{
  "num_hidden_layers": 14,
  "hidden_size": 128,
  "n_experts": 256,
  "experts_per_token": 4,
  "d_expert": 96,
  "d_shared_expert": 0,
  "hidden_act": "gelu",
  "moe_layers": [1, 3, 5, 7, 9, 11, 13],
  "router_score": "softmax",
  "normalize_top_k": false,
  "routed_scale": 18.5,
  "balance_loss": 0.0103,
  "balance_bias": false,
  "init_std_router": 0.0111,
  "lr_router": 0.00145,
  "vocab_size": 4096,
  "norm": "layernorm",
  "norm_eps": 1e-06,
  "tie_word_embeddings": false,
  "optimizer": "adam_variant",
  "learning_rate": 0.00221,
  "beta1": 0.9,
  "max_grad_norm": 0.5,
  "batch_tokens": 131072,
  "max_seq_len": 256,
  "train_tokens": 673400000,
  "max_steps": 5138,
  "dataset": "wikipedia_en"
}
Below are experts of layer 3 (counted from 0) of a mixture-of-experts language model. Rows are named router (the router's row for the expert) and show model dimensions 0-127. Each number is 128 + 24 x the weight over its row's rms, rounded and kept within 0 to 255. Numbers have three digits each.
After each expert's rows: "mostly gets" lists some tokens that are sent to it at least half of the time. This comes from a sample of Wikipedia text that the model never trained on.

# expert 221
router:122121113092136149110125112147097134115124138128162112156125137184166132114080118125121135103105156116110124093136116111098131162166104151141113097180141120147137102158118104133135114130156143118094150109089104177145185119090114155071118095159121135150141126146116089107136140108137115102112116112143181137136160090134132146143152107127087134127108163104170086158150154157098133159145
mostly gets: "ecut", "band", "olit", "roy", "arri", "erv"

# expert 114
router:125164127123128114116136127110117101144145105134077145061093145126110124156134139142099090125160120151141155108178120132137100134099150165113126129085111162151136128113077159125148142114121118111146130169167154142110145119119131088172155156104118129097152150141100165132174103099142153125094095101173129134165086119133120161092163115127138132131108116101122100152105155124146111175123
mostly gets: " win", " Coordinates", "weight", " FW", " Preceded", " Position"

# expert 49
router:126144116109136127141135092159103157131116141144114133126141136133095099124161136157147113100145119096151157156106099174156145096114114166095155102135132142090138113128124127138099111086165124144112126184165156136139135110090133106154102087114126110079143141100150127090135153131154098130156133118133138089092103122133142166129112154103149097157151075117154098090129147122109174160075
mostly gets: " with", " by", " for", " against", " through", " With"

# expert 158
router:131140145174104111141129156116151120131147145167123121165148095145140167125146109107101111141144121116156119131079113144137149140078178134093134155151126109133124161084139150070153154152181087146142080128085130100145111158135143152149115150149152148111121111100105084120122123140131122137170115107114082130133115095143158101119140110153145156114163120115103166126132114129109096113076
mostly gets: " Gra", " Go", " Steve", " Michael", "ER", "reek"

# expert 36
router:101143151141130203112157133100122137095111129111098121113169071143113147145131095098118115119119106140113165099129188123087143137119146177094135151156136115111148152106138135149160089130136140137142123117135079119149145142118117134083134115159121190139125108112152133137110080101133138125144116155109096117127092101170147131176140117136126120139172142113152154141149115081118103133108
mostly gets: "yo", " Louis", "enz", "ez", "ros", "nes"

# expert 110
router:115132138126101110123142154148115139113120156139158139146132152114135129114162139139128163133092178091147120157113123120152104084135136116103111128111112155090083172148132174103142137130099076100121098112112149092148085149139143165130134098117155112154101119136119114138103152167132078100143111097151120137128145145095157091111106156168162118163130081153087126127104091172164123135125
mostly gets: " un", " al", "Un", " diff", " mult", " ra"

# expert 100
router:104120126083121104118137118130104128149149079126173117157130133118121114127163119128136136112128122095148094181107088112174115110135128174114119157098160160101090154122159132110148122132099134122104121141093146132142091155144138135163134111117182112145119154112123084118096096155083103108144106105128147143132150156100142077124133094149166147132156108125119134144080086161176106118115
mostly gets: "Th", "--", " Ph", " Gh", " Mic"

# expert 120
router:137148141121098084102089112086138167120172113141169170149121153126123121104139129167117170137131107121156089171148097105139114123102159155109135157132138124103096139107168150162141131116122142129132089108135162083139090132143146149162136083153147107179137114110115111106098143179133096114155142118128127140101119136129166099128122122122136158161163127123102175121126121113161100084147
mostly gets: " Har", " dest", " An"

# expert 76
router:142143147156115107140138137106127132077128157157127136111150134089159130138178130160114115152143145132130099139115147128149151132129127095079126113100129101088140130093143155158113154145172137142163146121160157129102084121130130064090152127161140120158127090168133157117108134120131110141155123110079099126122094151107144152141149122106055144148122108161098133129116103078170114106133
mostly gets: " FRA", " es", " CO", " Viet", "-G", "RA"

# expert 180
router:109119099165141123158135102115118084166078187149093124112114146129148136140155151101139140131126138165117166089129109139165166096107147094143128098161109115165124110137091195104127164135122124105120151133138144121103107123090157145121106151106128168109114102128135085113171106125155143123100141120137099137133100083142154142151151117112144089101124118173091105127150128122162122147137
mostly gets: "earch", "medi", "usp", "rol", "oh", "ail"

# expert 72
router:142147102139145128156152127148104105180134096143101119111076167074095134182107152095116138147113102117133086111134130165130118099104162136112157122090130165178132133114082127096162132151112094140116131133111149134139118116130134112134105145096160133114127151114116146132186110158093141102074112100161108154135138087129110141128172147133159116099103109160140132139134128123150132157104
mostly gets: " Votes", "sych", " Offic", "ethod", "ither", " phys"

# expert 69
router:113153139086149132101133147112109114146154107136158094122081125106123152146095176125138125090152113123149101140140079153129133108130157143089144137089089148107098164126143162108165173128141139106120117140158084129113127135130169159170110143115179142113108137114104108082123125106118147109153100071130130146114138086098149126097164107135137113121147082145102134097162120143166148133129
mostly gets: " Occup", " Syn", " Ant", " Dem", " Bud", " Mus"

# expert 82
router:108126165119102104145083159120123172109154122095129116107174064128082113141131132154153107146157098173125116154151155123097116129117152140097140109125125136119087101116134131113156115161133130110099128136094155107131088132188119111130089119118100121147150137128143106120169145073116133123169159166118107143115097141091136099138156150095146084143134158099119132111153158144112118157146
mostly gets: " was", " are", " is", " has", " were", " had"

# expert 223
router:141103118122117146180123116194105155080122156147152104133177128139146092123106085138128152129103141116077113101116144144144120140128109141148142089161182163147108150105106120153150104159138134092102149135069107170134135096081136117140087131104123175119130152137135095130130100127172106120155129136156137111122146097104098125128151090120137117141136146108124081145120129153120125153138
mostly gets: "cept", " success", " respect", "clus", "lect", " regard"

# expert 232
router:109124125152112149100125144128141153130139167159128142133123156130092134108102125157110127082158150156137099103104138122123153170090089115165151143117123122154146129146130159152094109127110122187175129093089117107123104097109136108156172161124112131134117168138152167088110105131146148166155147103122123115147140171076141059107100133102152118134101119116152126146101113118102121109091
mostly gets: "ional", " local", " national", " former", " general", " County"

# expert 126
router:142127122110105085113137107080158157129131115151152130174137114137089124130119125149125157121105109111149124244132110111120096136125148140148119158111129126119118144134169107158132120139123139108096102105142114103171115140128127160121136061107114127151122127138083135149090124154136102105169088160137158115129138138118126109144122080160110135112120109156114150108117133159107071110134
mostly gets: " po", " km", " oil", " UTC"

# expert 93
router:122092138135174120125141169161128123083104119104164127109116148105146129097120122129111160131120145097097114135123098156145130117131137099149122077125112122119151125101103144102132107134085112122156180149111159176132153080164144085114131136122144073150101118164095115122121138127111101104097128128179121134153150131111142113102078148148127104190121134133119112157130115140159175163159
mostly gets: " inc", " imp", " ac", " lim", " non", " rec"

# expert 67
router:146118131099104082107096106088130160120172114130183173148120155138115116106138147149120163146128095115150094182152098098133102119117155174123148155107154133108088130112162110162131129126116122106130086100144157081137091131155143162134138093166146111169155136135106110114096114176131094110151132107127137145098121125110161105135115117138134156149138140123110159143118106112158097093152
mostly gets: " mar", " Har", " Av", " call"

# expert 190
router:147108101108118122129136150171117141095100132166156146107130168131139129109086087124086150115098152114085117102120140112139142157135106126160110086155154108128171109133128093140110085125112155122138168115091116171133171137121125118098100143093099098131143129156142140157146139143171093127124099168164170135087148113148107152131146115110121157100116144101143145112114099132070165132147
mostly gets: "cept", "chan", "fess", "icy", " fail", "ript"

# expert 123
router:092106148093124146124112090136107136106104152157144134155174130079119092149128106120145148107136140149111118072141144142128142127148125118128154094125124157155146111166091154141138134106120110133163154106116105161077099123093112098106168124152109153127115106168159176141192137123184123107126118127113135119133090095118098173133139085149085163096134136147123134131125135120121138154156
mostly gets: "ror", "mond", "aff", "ñ", "rap", "ç"

# expert 30
router:095119157097121130113116111147084124117086160143143136143153146140159101145122151134125120138117130165095103107115110133114131141164135116174143074150167133168111096165106169135157122114163109140144177112098091162110124083084114082114131121138098147141124132122133105132170124102129136141150103079142150123148116079088145167102107132132106116093150138106145104167135127111132122169152
mostly gets: "pec", "imin", "cer", "rop", "rang", "ecut"

# expert 51
router:115134155107143152099140116125110121110125079124099143141107122097112121173139137158149153217109085156128106112106167089088131092152133157147094157145117153144182136110128101175148129156127109161103114131126086140157131144153137126109094127176161122116142116098121134120102141145118156122124142139079119126150135128133115146134122075157121133109142105139102175149096140097128116132106
mostly gets: "°", " gradu", " stud", "iverpool", " Jr", "ieutenant"

# expert 14
router:163117098108162091120136099129112115149152084167150122129110161133177163096112164117143120140153126096146117159109087141133070138167130107097111146125148118146115130155153138092123167113132136109124120127149179134081161159125155128107124137099161106155150124135159112140118142070124121161090095142136174129114116111148133093151108107121145127137090098104114162097122097156129136094131
mostly gets: " tri", " sw", " sup", " sur", " tem", " tro"

# expert 20
router:144133132147133134141135148093111122142108109110119116148098077135165167113144145118149129095091120138148155113115139137145139126150137178104166145158106083118125142106172114099162119126170109171123127125145155127097132188116154138120160105093149143123110098109111140113124139126120127106148116067078105124115125148154176139127092100150179151142169103123130149148081114150119102087108
mostly gets: " Jo", " Mo", "ao", " Ju", " Van", " Gh"

# expert 118
router:126121149144128184117144141103093110149141136098129112147133104108096127151134097092138171134118097126134119088137159145105171112104164131125142158144118175140105163110110111085144145119174095128135129130110097114132121150118188125125131182131169174082095115106137118103130160152119107111107155122090103145084138094135145165136141080129152135095120105123109167137106136120138116163103
mostly gets: " Nick", " Franc", " Kenn", " Russ", " Jew", "ubl"

# expert 205
router:149134142116096088097104113089131163115167109145184166156132144124116124088131125157105168136124118126160084175152096108129131122105162152121136166121144119088087147099154143176112124123107135112129091107127150084144097138154146158146122101155144103179140125122122116106104141167137102118159132127127143137107099138127148084121122117159127174151138133124105171120122112127163099084132
mostly gets: " vis", " sk", " sc"

# expert 181
router:110133148129147111116126162096140130146145105116081108100104155095120106176145164115126087143155101156127116135168102131129122130104160112118136154079137124136117117097129156106151111105117101114144101135179149122125128098123139100156142144116144085095118142129101179119174111145114156123117076103155130140154138123102136190080143140174151090136137102143109129130112186101158122146124
mostly gets: " Succeeded", " MPC", " Preceded", "Pro", " Coordinates", " Title"

# expert 197
router:115162142112126118127113169097103124173126120140085137135111142154135076158145138122138107116172095095140128135151101167102123129088125155120113152090167171130142146089103116149110098114119145123095118114146142111102130101143159135134148117131135104133154150120153188108168120106139167178122118098140147172102099101149126188126141087142129154106098099122122132124134158099160118138095
mostly gets: " −", " FW", " MF", " DF", " When", " Won"

# expert 31
router:150121147128112086115110106089133174119170120118169180154129150115122127090147140156127160148136116123160081172141097101125111116111156170112145161118156126110090142111162124164134129119123125119124083100140142084137092133152139158128131085139154101172161114109125125108098125175135091115150134104130130140101119129119163100118124124155122166155148136123096172132106113105162095085139
mostly gets: "″N", " Em", " br", " sim", " Fred", " Rob"

# expert 236
router:131143154121104085117098125096132154099175118140180180148120144134124148094140125142094160153131109125144092171152104101140111123111165161099122163128142128098088135094150115172143108109102161107146093119140148092127101142155131153132126093161157109174131135111123114125102145159145101089145129093119138139093124145125158104129133075146126149147153129120094165141120108136151107082144
mostly gets: " Be", " decl", " Pe"

# expert 0
router:133136166120125144164114120154113149135151170086119113129164106144142105095140086135149111101149121156143104145139153128100109134081113064113169099117147089101113153093166133093072111114128139117097125114081172098099135147116099132164090109148137114130132136148120127127105109142116130155142145160131142138122147164079097092119137154167134131185111154150137113123106125137156144148141
mostly gets: " what", " because", " writ", " called", " if", " report"

# expert 130
router:122165107132113111127144129152082112143114167166110147146135141103127155156139135085115171137140139118137118102130112093160166117132124107108145136147112123157143095102148168099151126089161127110170139146143116137078090149086126095134122101133128167119117128105159115122188181135155124108123137100085116149106086102153150163152154106115146148088145087140097160122087119130127106126116
mostly gets: "retary", "athan", " votes", "amin", " Succeeded", "ilar"

# expert 253
router:152092096118157128128104097114172091115151144102115147124117132179142128086160142163129091133164120120090155132135118114119100154164101140105135139107109114134105114144175126144078146092111180107118146112135147149088128135112126129084149147114117106155101095115132154150083126099138128152156167190108132121145123147136136149101094095142141156147110123161123117099113118144101084128094
mostly gets: "″W", "–present", " UTC", "″E", " century", " war"

# expert 29
router:136132141126119122081140154135101168170092155166085132129088163121103138147111164094129120128139139108114122072107147141138156155119150115127104132130116173166142105136097190095131121138136089157138113140118150104117109104134139145152117137098122132142113144113145133113176151118096152112102138113088101116148099127172154150164139130105181127068105103130121163127130164110099151106110
mostly gets: "ban", "enior", " MPC", " Arab", "ican", "reek"

# expert 16
router:157129119142132144137109134159150107128114109107166112098098112113132132127106103156110157153089157080086143120147146158152121146148087131158082073160114160159158085143121092093098121094101131104121134154078116183140158119119087138111121158109131124150113117169142119159123150153125103131088100177162136115124147106138127139136125123099120140094130115109146131152126144152127177121161
mostly gets: "ilitary", "eat", "imb", "ixed", "cast", "amb"

# expert 146
router:145094096151105114139105169106137089172138117092133140148098100133133162108120177092140110109116113150147137140139106087143094073080123133130133153174116087145135149090149156113160139158167102115128156113165131122126122144125123127154122107119165139113161085095111097129133134141113130116170120121134095129117149099114173102139120129149171108161162147141140127135128135142175112071124
mostly gets: " Ir", " Dar", "an", "oup"

# expert 48
router:098152140136132137120136099122127135161145065156163115151141112113120117128139113129140121105155095140156168149092116104119117097128129137092102172096152112132105189138129145136163126151135089144115113146126134110142090187151175158107141129136152153110133112090141109097109117097155117113091089151117096117169119141142112132149120098154150110130143088170125106143090092138170087124114
mostly gets: "@", " ×", "--"

# expert 108
router:137093115138164149138188151153121152126082118143162126082146150122137139072125116118132141123148107121140133126110144142131144095164111095132129083110087135147108159125069140105139137119114096125140151123092181142106123080140165115133149125108108128129096170144132080166121142112117133109136098144136154151152141138089138081143124124117121078150124106154116077126120130141122155177160
mostly gets: " enc", " incre", " che", " diff", " exper", " prot"

# expert 128
router:113097117143136149106141092112131117102086144138113112103148162101117140134158136142137152149108120117130163042096132114114162124157067165128103129110117111166178118119103098137087144129119133153157122101150109125171170128159097098094168159108113110151139144130160181102115101117092148139127145112105123127145129168148125128128115131084109110106130120107132141108134136102101139149165
mostly gets: "°W", " California", " Island", " area", "unicipality", " Angeles"

# expert 177
router:136119149114102088113117112100129169126166108167177168145117157105116139102140119140103158142137140098153089167146107106125117125110156171124147162095159096104101137103158121148111141118090116111139095102144160082136088147160157162139139091161149108172146103124130122123110127163115097101159144135107116145086108115132160107118124118155145146156137136137111159123124110108168111074122
mostly gets: " Pr", " mon", " H", " V"

# expert 184
router:136136135161098127148150153119096115117109089104155124085170150135104117149138161168150108119147128115131146148136085117097105127130144127124096135115104157095087115090106104165154101167092136110072109150089166139136132124158122130102136118102118108126122137131167102171148158110100117110162121147162166155089098180092117097150165131132162118122119143117128106104152137145093122157119
mostly gets: " was", " are", " has", " were", " is", " had"

# expert 101
router:138169106105143126100151092104107169117156137127097130171103097149123143108156123122129134121173149152147123143132119090077134149104103153114142163105165139092142119121163163149098123102145088131153086109158121080162120180117151171116086135101143123163098149133135139117116099136137155134146100142119128121142084169143157122137120150106117155127066136105147130114150140116126092131157
mostly gets: " States", " York", " United", " Kingdom", " France", " Australia"

# expert 74
router:141127149112100087112127115091138179103175108125172168148133146110130134085134133153116156154131115125156076177143090105137110116106156151114140163113170131104103149083163111167113113122099137124138095114139155089146092130154147150150127104147146114167135119125115114110097137174140093098151135102124147144090123133124152086139115120156136154150137129133098167125129110110160101088128
mostly gets: " vis", " foc", " fe", " ins", " contin", " ident"

# expert 99
router:137126149155142164145134160145149105157129161129092151101096126088094127140116151104116101136133130118096082105146165136135152112146135117153148124150120134126141109151114159094140143089103123153181175140106146127096101142150122130141164187133099106106131086086096179124179120128094141166133120169118094079134106087150130127100126139144137137143122102116145151127133089087137141120132
mostly gets: "ethod", "stra", "ze", "sen", "be", "ber"

# expert 62
router:130084113118097147120107100125117113142101146168144138168110102124171112136097097110149154105118136141160156073151124115080149132164089128129147126135115096128155114139136133164118125118171130123145134110113106173104119179101102122098148104115121158142171108143150115142140142092188125116156110126101166107079127119131113152149117075124117157093108166151139132091132118144093142111153
mostly gets: " territ", "liament", "olit", "ander"

# expert 224
router:154142089125142116155123165130144094143096129133133103103094115102118157146105114101150152138119119107104105108144120126167154105104099106153134103150085172152151129154125137103107126060108132140155199158143123160123150185131123128112127143106142101109106107120129116134158162157149093092119131173081110169117162111155112157129116087119154160098112113150119128108108106122139133101141
mostly gets: "emor", "leg", "ilit", "eg", "ID"

# expert 38
router:131121113123096125120160163162119147097156116162111104132182148132104088155162148156175139111136158115107139137123091159157146104096143144109159110108156154114101151112140115176125096146138109127091122157145151157125128092119169128143146108114094164088147158089138108123122141120131115183159139121148131105107092147094146077117119115122143134144140146107135073159107138119146124175130
mostly gets: " to", " into", " would", " take", " could", " towards"

# expert 163
router:142126146110088087107101117089128169125169122137174170154119144125116118084146133145113154130134099120156089172133114107127114113124160169119142167113137120111074157107150123165129124119112129108140089111140152084140093123147142161140132093159149105173147123116102114114094118170146107118168140106124136142098131130120175098142123121151134170154158146114122172140111103115156103085142
mostly gets: " bi", " Phil", " en", " ed"

# expert 243
router:097138107111106151124130094127136098160076102135103109129137147159159124154161096184130155159119127129129150124138083114130113112145064121152122086110144118138124118162108140144095119144116120127095104088150130114171128117128106132131113105123134153160133163173152130135109124137156156091112172114126161145137187171081144118113129142146115121088100113134103090107142169150118104162148
mostly gets: " city", " population", " Location", " located", " born", " town"

# expert 157
router:108160151151132108092161161089089127160110114113116105144109126126141116167143132111120160161144140112152110149081144168147148122110168154117101162141118157154135121093128133087188121121169107130106091138110108134088137112150151123129166159129182129131121123146131149095137137126092124117096122089087107157122110103116118138160121130122118117109119075110101184148072135145148123122135
mostly gets: " Kenn", " MF", " McC", " Sund", " Sw", " DF"

# expert 60
router:095137165143103116119101150166044104162125163171115133155118129112113149156155122079131133147112101115096119123136151094141169121176126128131152138138140133150147112140147143129132131099140077156157135131100156155090094132126148149099147144120136155117138107130143150111172123141144129129101119107091145153114085075149122146144107109116147155078124093115128156143102096102140147120090
mostly gets: "š", "ł", "а"

# expert 231
router:117104109079117108122106102146136113116136167154116115152117172139108152114141123106148073137148115117119145059157091090119149143167081115153142106100147089124159079155136140149110150158130133139149141113170125151146082146150084129109129095106126109158131111164114168150125125106165122109157129105098124138155117159132147162121116141108097127095120137124114128120159155109104148160167
mostly gets: " States", " Africa", " Turk", " India", " century", " Britain"

# expert 59
router:152124168103108104109107143117105160145114153135142116142133130137103103147097083160097126129106094112162116171152113143094117156113126143088102141150165112103141122131120104092167102127097114141117109110141106108151169144159104132120112107150083089158162095124142152142094141160155077110156137135136160149097169178154129087101128150118120152150112160126110133171113151146127117091111
mostly gets: "):", ":", ");", " val", ".)", " :"

# expert 27
router:143142157135103088105113125086143172110181109149162161144155146139133137101145135166122173140132121098152088171140093095116123133102152147121131163130148137097107167118161126175119118145104112124133084098143145093117090148161137160133131108163148103167143138115108130115094118164127111128151142130096138140099117122138155090092113094151135167153151112107102170117122141108153106090129
mostly gets: " Museum", " FC", " Department", " Mike", " —", " Ministry"

# expert 213
router:144154138112086100127081142099079182150150138126108111163102152131128094140117132147150121129146110142155089165158104145139141148106157089153155124098101144112085115105153172132126153148135092122155086106144138098109111115117162147156105079169124117166120129154107117115125113170131146187167104112126138161128114079143138129106131124136128120136157158157111151121145141119131106103109
mostly gets: " where", ");", " char", " There", " whose", " Inc"

# expert 171
router:123129118108139107107126092127109118089149095148165107150134102086128141121158157113148126110140108202153164145129089138143099099122137139128144149132148090138127136112134120142091100153133146137166125171189093105135099158086109124082142100157156147138136121139106122092141138132132090142132080136102111163153111131151160157088140138161132153142135103151117105096130104152169089138116
mostly gets: "ç", " subsequ", "c", "sequ", "isc", "epend"

# expert 3
router:108122141160127141176106108137107150138109103089093124116154113116131113125135160159151151156136106163123160128133149121075139135152131150092107147099124148126101094147101151136138137134137149149083131145135144165122108164158139114107146165102152125103121121073142115149173134126084116169174148107139101145070093158107099130118125087171143103085127150147115152082147097112127130138125
mostly gets: " also", " were", " was", " been", " first", " became"

# expert 133
router:107071142149167134125164144137105134077138177155072135131143144098135134129136151116105137122117155111139116068142152133084176140123075164096152147136155149122171114105107107128102106106143110132147125112106078128121094109136140125085153112150163088124124095122158139101138141125132141164159124119064146116113100158145153118134120133094112114134144134123143165136110137115148143144152
mostly gets: " William", " David", " George", " James", " Robert", " Thomas"

# expert 84
router:135143127072176147129109139112134106128171090080130089129124105112143140151142117124163133126154088180169111138153132128136098103145135104106123095087109143111123171110091171122126174158135127139095134130140150135140145135139151129136102123138190103110141170109122120105113110105106141089083127124120112128159116092075139098115162142138156102139128104145106125137124129105188111127153
mostly gets: " fall", " per", " far", " well", " human", "ittle"

# expert 249
router:134106153111126130097133150140106166141116101162147177143099149072140181109090137109114166128160128086134096141169109114139121117130141192099103144111146122132139158119130121166167107096131143112121164103120131123109098128178146162095128091145126090138168119118152140136138150121114128083127086138102170120121107104142148101121138100119142104108147126163110164118144118092153144106106
mostly gets: " la", " de", " di", " mi", " tri", " del"

# expert 19
router:091128149100137160157104147147100172107125119120144095146166122157125088139129104128138106094146125141120112136140139166136143115100156121157139073121154152104129155145156132150104107168136153089083152137139124119136143087089105138171092116154127175116118154105109095120106119135138127145169154165136118138085139116081133117108112123143151097150132134113132072107154168148144142179102
mostly gets: " During", "After", " without", " how", "pite", " After"

# expert 154
router:148147174108140122097172116109117115124158074110122088100126126142125144149146117136125150154117127129154138136082153150144145111154133175066113146139096115117180158139131113116173134146142130152128078110110094131135127157158145087115141122156168164115132126115125109103089154108104119135104131084095130148118097121129151080153108138115127146152146095113116174159094103097155146113148
mostly gets: " Ter", " Sen", " Charl", " Bang", "imes", " Sund"

# expert 182
router:103139133098145185126134108106140154115130122088130144091128110101074089119146122096120145116161094160145103097127163119132126083132139165120146111160101149157146136140107108155139106134148163120090141154119107111138118107096144088113152161159127185087150127119176133139123088107151164131102170146116086090131153129133104130166143112103136126122142139142141125179131130091144117160148
mostly gets: "ieutenant", "alled", "oad", "eal", "overnor", "tain"

# expert 189
router:078126152100132172123090128127136121101162150124090129125157096107114119090122123147136128094114097176137097117096121126135106136126144159142152104151146125150140153134079118129148098174180110167143140138100134139118099092106138113156131143149109158119144142096125146148146075087145159166160122138134095105166109095089138095113141133105147079142162154107137136157151106132113123164119
mostly gets: " taken", "reet", "avy", " fall", " live", "eal"

# expert 251
router:144096130115127133100132116165110139091115118118116182085160136167112123116117150155136103080117141155124182117110152163130110084123079144144114133124158125147105085138122117135075094140091095121135101147098148123115104078107105133160115167145104150124148146157170104144132169132122124127133131107145159148139119171106109155143143169104154099092114145109155118113112119133094140156157
mostly gets: " used", " made", "ired", " won", " released", " played"

# expert 152
router:122160129162119108153140134099110131107157123123129152111130105097143157145137167095121118129153138111116113132146100116112114103116132145064127205113151142136105159100132144116114173108119101166124090140170101105123118160152188134136102122136148122130123134138141133162136107130128152120113111132091168162098120148176137147101120071103108162100112126163106146075121140079118127114103
mostly gets: ".\n\n", " |\n\n", ".\n", "==", "==\n\n", ").\n\n"

# expert 64
router:094132151157107150125129132145135143135116134147145102076125105126122108122122116140183078127149122112151148132087149125089121136092059144126152136096131142109140158131142100092124160151129139144139187123084133179133146127115117100124120098135159099114127135162131113125141103112133153145145118107101162149153149129116172102152144126132124086105101154150123120110150131126108223111104
mostly gets: "The", " The", " the"

# expert 166
router:144096108089149133152164168167133107151129114126120137132151152133118100156132116160157135135135140123143136151171123152116078100159105138095096079096093115084161124141167084156106121098159173133096149148166158109138169131143108116131150119129129125132164153115124111096117168132126112095144145152125130122092106161136107166100130151112137115127127125142119097098150127101158189137091
mostly gets: " than", " as", " via", " towards", " through", " within"

# expert 195
router:136160146122090124106144133121093145156172076117129137133121125127101134134146139148139160137120118094155122158118158127116140114089136138108126146126108164100090150110175126126149139121107092109093113115096116099153111181150145162121094107147178158156085153177155099122103139158132093107131144149096112136102108142141066103154152157129135165147128095119103178136112149147119112108119
mostly gets: "/a", " —;", " .", ".,", " eight"

# expert 148
router:106096133113144117100099124111129098123124154147160132113183144119116145119156056151107113139140128161093123132158181176123125152102125143109153118117134112124106107165138110128101119105103189092156146138107129135157166104103149118093146134119101120142127123177146118118120077133163116142130100158138117111159129162088170134115099125159114158160122092136139104156087099132143110139143
mostly gets: " design", " Mill", " review", " lab", " Hill", "useum"

# expert 63
router:115144105114175142110160116149156096120108083134176110116113119105127187139114117128119126146121129094138169141120103184128110083130140128095101136109106156128110179158114147121173123136119123087108157156139146160110120169139166154098122147135150130147069117104117088128108130111135123110098118152134130138145101112126156095121119087132152125148121090165097082141106109170156126111137
mostly gets: " bl", " fem", " rece", " tr", " sil", " sh"

# expert 172
router:113124139097155151116127099129121111110124097099119124135184150173128093110167144168150095117126112172127136124076153114111117121208138134179130129118146116127112115134143106173134140161140109118121117119140138144113103089098101086125172160151105171100147150137159130130105122095106172138133143100126137100147101152120099141121112162096130114118154143104127082154097112090125135151126
mostly gets: " decided", " returned", "oted", " completed", "tained", "ued"

# expert 94
router:122147140169129139174107133117132178153143172103130146150128115125136119102127107145142116104119152109110088163105127110176109115080135106155159149121159124159098107088128141131128111119110109130074112140123133091158087133171119143153077107151102088126110147151073125119101140169080139115119155111145124165133148157119134086105110140121096137167131158142161146146105120088126124121141
mostly gets: "\"", "\",", ".\"", "\".", "\"\n", ".\n\n"

# expert 10
router:112110104111157155108182138122113099178127102149154134130140119072143104128114109075145158097125109152128128068098152127157173070127129133122122102162134155154151112127116145106160153119165097144173106129112121171096117150115142094118137124113122141106122134099139128099154138117167161132120146132115101102155126088108118147131152103151172119081135139135104147168131092110154136115136
mostly gets: "ecess", "icult", "orpor", "angu", "irc", "abit"

# expert 136
router:123140080171139142147150117150160096108099112137117108093134121160159157137123109165103131162113151124064149084127107118144078142134084140136102118120118133142146115108152133133117123133129153106124119132148113136151188137104102125145086160084107117115131126149119136160127168095132151110104146119161177110148172160119135140120141130134127117106093086124102099128140162191092107157128
mostly gets: " JPL", " code", "History", "Scientific", " medal", "Career"

# expert 137
router:140164135160152094102143107118110167157128123134119116137102128170157145154154134126133107166148147108159127141099089111165120126126150107117140131166103081147095103106116174120132171130178144116092114117104128102100168132096134156124098125103148159155104075111132100095121132115108128108120134090128127130133129112149184149145111151096104092143130114175148165139152138140124117070102
mostly gets: "Ch", "Sc", " Ser", "Wh"

# expert 142
router:106162115137140121171139153124114145122123170086147149129120108116143161172118102101110084140085172099111144154101099116148148115110126134101122127099111159086100152125145162098118156140092110102091123149151120108157144129158140087158097155085131133074113126155138094145131129112124156137116142102120155154148160161152156122108082155155116136104110158122111098110107123161157161107120
mostly gets: ".\n\n", "===", "==", "==\n", "==\n\n", "===\n"

# expert 144
router:134144104084100114087142116098106141118150099137136123139120150173160166134085159094145078101126135143153145093162109124059138175112122133136171164121130094144138103136116128143133110137129149109124143156156075129104145144106143137071112124144108135126141124109141139117149105121168114112125124106132136153132085139166118113138101147160081155157103171097149116159135149122096111153103
mostly gets: "dom", "ky", "za", "erland", "burg", "ota"